{
  "d_model": 192,
  "n_experts": 64,
  "d_expert": 128,
  "d_shared_expert": 0,
  "activation": "swiglu",
  "normalize_top_k": true,
  "routed_scale": 1.0,
  "balance_bias": false,
  "vocab_size": 22908,
  "norm_eps": 1e-05,
  "tie_embeddings": true,
  "optimizer": "laprop",
  "beta1": 0.95,
  "grad_clip": 1.0,
  "steps": 3962
}
Below are experts of layer 6 (counted from 0) of a mixture-of-experts language model. Rows are named router (the router's row for the expert), down (a neuron's output weights, with its number) and show model dimensions 128-191. Each number is 500 + 25 x the weight over its row's rms, rounded and kept within 0 to 999. Numbers have three digits each.
After each expert's rows: a language model's description of what the expert responds to. This comes from a sample of Wikipedia text that the model never trained on.

# expert 3
router:496486492504514506467538507549489458502501507437504515451521478485472526481493523494489523510507473464516499463530465484510479482509517529478517477504455533486445494507512499436449500503503473
down0:508500460514495492453468487497461482474546486494498495513503509489521510519524448504485543506499489525487514515483478493544492506500490497517501465464482491496460493507533528488474490516486505
down1:509477457434500485490517486464443515521521472482499513471510476507523497469520495535529512458504536527537518534498518481504496532512534505491516472460488474513493470507503472498482490493479501
down2:501540508510486518517535478547486515495477508484501524462474515459483488514526482512547510516479519511519487540508480502448474462509529524534504490456453498527491430480503536512487514493489531
down3:531519473497506501494493509501501492498470475493470455481496530513501491536558516482511498491547500490489502473476460501500497475544505473463476490485515548493523485539520469518496493520485454
down4:509499508508491512502455523512500505529472533495464500518501527496523492491450523498543507513502526483524451499486454515528524526539516483513524506523520497504504511520529485493471489492525502
down5:473496483504479480492510496490482529512509493455537484474535517538487477487496494463541535498494471488481525479458483559467479519544556520465491533484531530552479528509475498495466467531526510
Description: Units and word endings

# expert 45
router:459483501458505541468506519523484506534480467462537483477480499510478555481481521494496531498509463499529511530505488524504473473489490560523503517523485538520476471520486491512466492553497463
down5:489515492540479547481508423416522563489516479503468499507520477517495510516525476467509500466492493470542466513524501491492536476502489477479489492538520489513498507509561505482490468497514477
down6:491515489471490507519529522493520515503506586464490485497514513517487481525490471504479507512500515470493462502482480524512484505456591481495488542526536473488493489529512532486537489523529486
down7:493535551498520491520493486453498467498479517503518455459506469466520486500504494487528503517494513478492531476512479485511497498502512531470489488472538523498520520535496485482512514538537440
down8:509485490470514501467499525478485471498498515543497489520442495478538520516494520473474524484496503478561496496512493503482513469571580465511468556508492535497514494501533518480442552521506495
down9:514518486485490491485504508484547484482491489507490469527550538529503498468515526550511454478498474514551541521448457524485515501510500518529513531499501492514483548508519464488495494498524492
down10:492481507507498521497546531476525521515465492503492530507524524493475516493495474488472508501528526509506551492508468496519519515459466476478461491527550526471509489508534461565524505508515446
Description: List bullet markers

# expert 40
router:515469515517517520453520491561482521494529508478484461478474515496487521504473530511486504524511500483505496462512486484520480462515489543526546504536479523496503444484504503448450474483505507
down0:517514484537536497500528508513529491537501531510484550548533505504562481493539492508523531431529525509508501507516477508513479485489456541491460484486480497503511505513526509504542441525476544
down1:462516480504543498491486485463472476511444489491503500490500500529516517481489494500505515565528485487535496474511515551475526491483376465505480545492487523505504519481502479488522521510523486
down2:557475475484507504501489522516486500536484475542463520479511493482527434503522520489517470530533483518500503490487489481543452480455547543528531449493511506513479469515516519463481515472467517
down3:501497510501501483514491547463464505516515524489504518520474518484504499519498509535519493499560490504540503540486502471474518528541470513502522495478496491534489548551489527472577462494501539
down4:487551514546511517488523496503502478530484455501492504474521533468512497485467446517536477532521526508500453517507449518471455460505492509486500506466490491534473505460493535495502506515454449
down5:539479463477466460488472480444514525472506466474508530513498457513522449487566537520513555504555509509520485558526500478508490518493493512473485516524511507524461516505521471511492531470493529
Description: Sentence-ending punctuation

# expert 19
router:482435524511509531497524487544524501501488472460488473492501515501472535496457510536524529489522451497487475516514460494479499447521523519523508491457507481497508475494483520474475498507466482
down0:508448478512535493498493520511491461482485515498519524490522490492537499524549523479501467475509503483491530470468533507505514461488594508518473518498525467486486506490457496529521511490470478
down1:511516491546515522514498491504482514492486491538517510514496513469500458492515505503505516527521546481505472488497545492490541482499521496501498526456518501520531505499498515509545486500486450
down2:508496519509528467565514513500530500495473524519526512510541543532462506503490495462521472486501492527467491497507493517500534501541436545470550542474474496458526510489465491529450531509499483
down3:481493462509521513508514462509423506502516540523479493478493484508454494471492503464529486485536535469478490500517487482475479494513503508488505524511485482521515496490491494469483508498491510
down4:491500489518507484476512486503531479487512518516539483499496489536534488485495518535533518499531498506505473503509463458535472526505414501485487504508488482507520502508478485519500504479447493
down5:519505484524545479481517522503500500438476531547514525539487522493525507511484485518508522514550499517499504513541510498516510497541516487466477454501488521469531470472503484527578526487465492
Description: Table row starts, time nouns

# expert 27
router:488466502447512478508538469505537517483477548496502530495508488510481493511469512521466545503504501478533484499530492509501506498505528499510552514511489504476503528553473484481435521502491466
down0:531488506481525492490507499486487461521501473510495533530498486508513503471487480511453518502477521511524519496500484470490464488532526501449509519498465511454479502497521462487555524482539508
down1:524469499533489455487541501533524439527477496454479496499454496506536486477513501499492472521519518507505498522491452521506511507461479554520486508517521505543483500503492483476537492508499505
down2:475489507503503539448502493474485479500470481510485489494476487480507522503512500528509496533500503560484514540511465526510488471539475491530526476492514504521500516472493518472501447546458461
down3:507483500465496507480476531473486515502509482533501485492520538517520509507513496515496503511513494525493516499480529463471524518493497525493458482507484512483484549484520523479483488471507519
down4:517527489532493519453473498462465465493497505492524487504467469456517467508509542495528481470514521479486489527521467456516485512481478509483500502455510505499520493488495503503507485456486478
down5:480521510473540505467494510491482457497501521469490517462512502497493574460508521513468478499543522504533497484470508480511543501487504497515520523496508514513482507484513497483504458459497536
Description: Prepositions opening phrases

# expert 2
router:493504481545529517504519441493492484466470477494491472448505515521493532516491499528473516507512495494496500471472480499497495511504517515524524504467482520509483462486518486491422507515548471
down0:551457505463494539502428529497507493534521534517497512480504511497494560522516508550526479492501494472498551497501452483514520512506531486502514538512530517512516533514458510465473508497500546
down1:504534502509529510523476496505503504509507517476507512519503508501468482561486482510512562489496489492507501489513515499483479487449555509531497513505516525499541532502511492471475533520502554
down2:480531497496490516488514490503489477493549482517482476515471505498521514489429475517466507480511448506498497510537532458525517515498461501442500437532482468511513461455532495511535513512460470
down3:519518464469467455496507454469538530500497505498497476465517529518518489500523493469511491518529466484562502487527462495461539528499499525486473490509547526529477530460473524521521477469498473
down4:484515534479457509453505526492497524550481470501493482506433456505540490467444485485481530530475526471468511484494489447510499483466461521509513492522492479502474520531502487517524524474529497
down5:483490470498502515511530473445454521483478478525533489469500558492491502489531481491487548469503511507525485522488514532445505535473540500478499473502560493481499483519470504548498546496528484
Description: Plural noun endings

# expert 21
router:434477530503533530478488521498451509520493509497484506465500473537480515469456537522487534482481486504528513489515490463480497471525566527490500478464515515545462443493465513487464524505466511
down0:465564498528534498502520504533517538516456479495527509492484488470490498541562504537518504538539500467514468492500529509483499520507518447505462524520489515457466495479501499506499528483547536
down1:486492527503531489503482530510470511484535512462498505487482486481486496508457499516474500547482526506507520480511487461478492502474491528529523495520451512458500469505472467459516510495462465
down2:472530513544452520531504479547508475492517520509479502481503521518513516518525453490501507481501526470456491470508448516516484490469552483508505491532482503527500515473475512516500518498525531
down3:513507462490519485465521491466510499492472499494479491467513462457560518511480502514488456554517497488524485520493486506511510497516470459490487483457481465473504510581465509490470496467542511
down4:476538526528498547518507552522466493471471510509480493555494486478522456503493491526477532521522475504515527558487493507481486494493510536496509433501499499527499514518487493505500502485461472
down5:495553525552483466560466523512468518468492559542532475455514543521528491520524488516503457485499515518472487505496528519481501513509478493481495451567521550489546505529535516514492464513493530
Description: Word-initial capital pieces

# expert 37
router:491469486513477492461532475489479514505509494470526495498516481501468506502469494500467520468505500482482521484525484451497466470493526534495556497512484484521462515533514482474453479517515507
down0:536497458559515509506436518490500531518516496533519468542449523541459482515576526457468491511467482553508513524470546486507483481552526493472510523512517539520490503483478518476498519530487512
down1:498555501534523504514458519504533502452475536493498470497485532498473450520482534469495478534521471486502513526502525497467528502507486468512485521465531531517522530476509524539506514521500488
down2:509510506507507486499507472526477509477520477534467478496496499477476539484463515483512487463570501553502503537473523479504487465493478501495492514500467472558449532490472504460512543515525498
down3:506524471514516508536510482458497475478502514494548482544507442519482522485490478465447479549459534505503492512517492493508520510531480488528534472509478511499507495502495499504471491506508495
down4:499457487487540520466481526495483474499507518481536486543519510526483507525513503511467492512517516480472529495528509431527486484518505503491536516493475536476481526481458518484475525514524464
down5:487485463502496449491516497517534503470525479500503532499479469470522538531458488484489513493550502479482535466531477485498499502511446526467515521468505489451463480498505510479498484493502495
Description: Suffixes and digits

# expert 22
router:506485490471534536488513485525513507496473498506512490464518520497480539520479511514480506496468461456530504504522457489497510475521539519502503498521517516521455495544510506444499538525472490
down0:507518501475454479515467505492522521498523505492452546452482506505561477469498498480499501521522491521494514509544497478483502461503488495498502536477544489514484480443505519503499464468523524
down1:491464493515499526528479494483511508517494476477493487499513456496502490540489476516516511520488521531538531468530505483512492554496493521520511461504492572546510499517451496516489493525506528
down2:508498564530464471490449553480524479487521472508517500508524487505512500550517461498465534505459462489507518532539533526500507505478474515496499498537472519542499511491506497499483503500508476
down3:495506493518532543504535514542522508507506498490526525541502478479550495487499528525502518468499515499508513500530490521534525477501486523465504469498512514477534481482529498500486523462512482
down4:509494484493498506485490486476499480512536506498510495509503484496481551494452480466497545490519451493543466507522529503488489505513571518519467495545476532495492486497519497494520525502529544
down5:491460535547473536500519476554500530525457536505484513534442477522439490506484488491504546493487511467507481456499488473525489470463538509487510497534486498492539502471487474542511511478507525
Description: Units and infobox punctuation

# expert 24
router:453496516518479541481518498475475511480462537497496500485529435545435498535421495499484502503492478496518491461465467485480519485489550498551520505487506499530448506519491505474512491462492488
down0:511517495493515510507472485509574491521533489522510499508476516531499526495510500492515495468514460527503555522530515469481522472461519513494482505498492522470487492468521505509534520478509577
down1:541542483471490502451452500475514526506491494512496482503517516558522529516490530476537464517481480469547512491519508486510501509515493472538476493465505483503504529553479548551502504504520525
down2:489490496538494508508511504493520516500477527531526494524558472502513504500500466485495537484526495479511494557473503516501498561528546509467506486533489497502497494507484498466491504544475489
down3:512491468515495513452486498476477540509497460505532474506466493486504503514530456488510493481529483483432502485468459480536518497496458487543556497487505526499501460477458493501460464452517502
down4:482482542482560483528511509491485485542508489476490526511453506476539532475492515463496529506467498467479502506488519522516481505518440511502500526490505516494499489505489497507480479454488480
down5:534463554508460484520512465505499497510488460502481523470500475497500562465469474525481521515519472510462534471482443489510509515484455524517464520472497497467490485514539504490463496460512504
Description: Word-initial prefixes

# expert 46
router:500462505484504518503537500558448499539460523468468502478501497523444466478467523508518507504509476504523502514451457508505504483494539528524516504507462524550465493502474522460472496554464541
down0:480522490488467485523520471491511544523523501493473511540534483489505440471498540473522485517472499491507469519525480482512483523502488525506481473497502518520494497545506514486522453461454518
down1:486475462565501502489546496493512483536553490543520504586509458515483495499505499539495527514524505514490502524488471494499584501531517464507480544524517497493507522494487508458544494481457533
down2:513514521488513467462460509527517486491534490563516493504476490515520496574560511465472480484490506452479509513481533511500469535540484452526532527464502527462526495498457502510427483511452472
down3:517488518485478491510479518500518496475499419469518489487556478538473515498539517467513513502532509534502479451552522503513531507521528517508486530512438445509438529482507490520533480500540492
down4:496473509519490470525513495493475501528476526496491538536488505499516512503454492520520508550483507529452490482473485490480517471472531512479492540511470492508511510517491496440516496455522522
down5:477480553541542509488472469490496489516480473499512486517472529501472524544486528472512483446496476508518518502505523487511481517511479513513537516531492502475534505495502439496506512497497467
Description: Word-initial fragments

# expert 51
router:464461537465485494500525503528521563526475508508504489493482487496454505496515537512488502534493511503520483443515520493482468480472522550478563500480510535520508529516481500471497510535497498
down0:536516473493527525563495494516498458462508511449503464470517500507509539492485471493485498498474479521507494494446475506507495490455428474542516508514536507476534456516516519485525511508505507
down1:464506503508536502473548486536499527515527441473466528496471477493542518492517532550528520503540485524462479511500522476572481502524537517496503489508479445510482492507491514501482535509486568
down2:506477513522518513440494514512452538497510482527473475466475488517523518507492488485486477459488504526473501478502534510497487495460579510545501511509496488476481432509485481512479495460533492
down3:493554481506521507522506471484546476517500518491501475515492475522467489498485471511526501553447505487516503512532501501492509554492442475506533540463499476521536517536485527484531522521505496
down4:523523559481526476489458480493488506447521519488516535503535543507504517542499487506488506498508481519507463458476502520534506522504478492503497528523539496484506484507479507531509502546502507
down5:495530490534490519501489482480542514517489484470551520485491464500526495479497521507525506510529467482492454507531475540526501493498436514508508508517520475480500532499498489522506511553528515
Description: Prepositions after verbs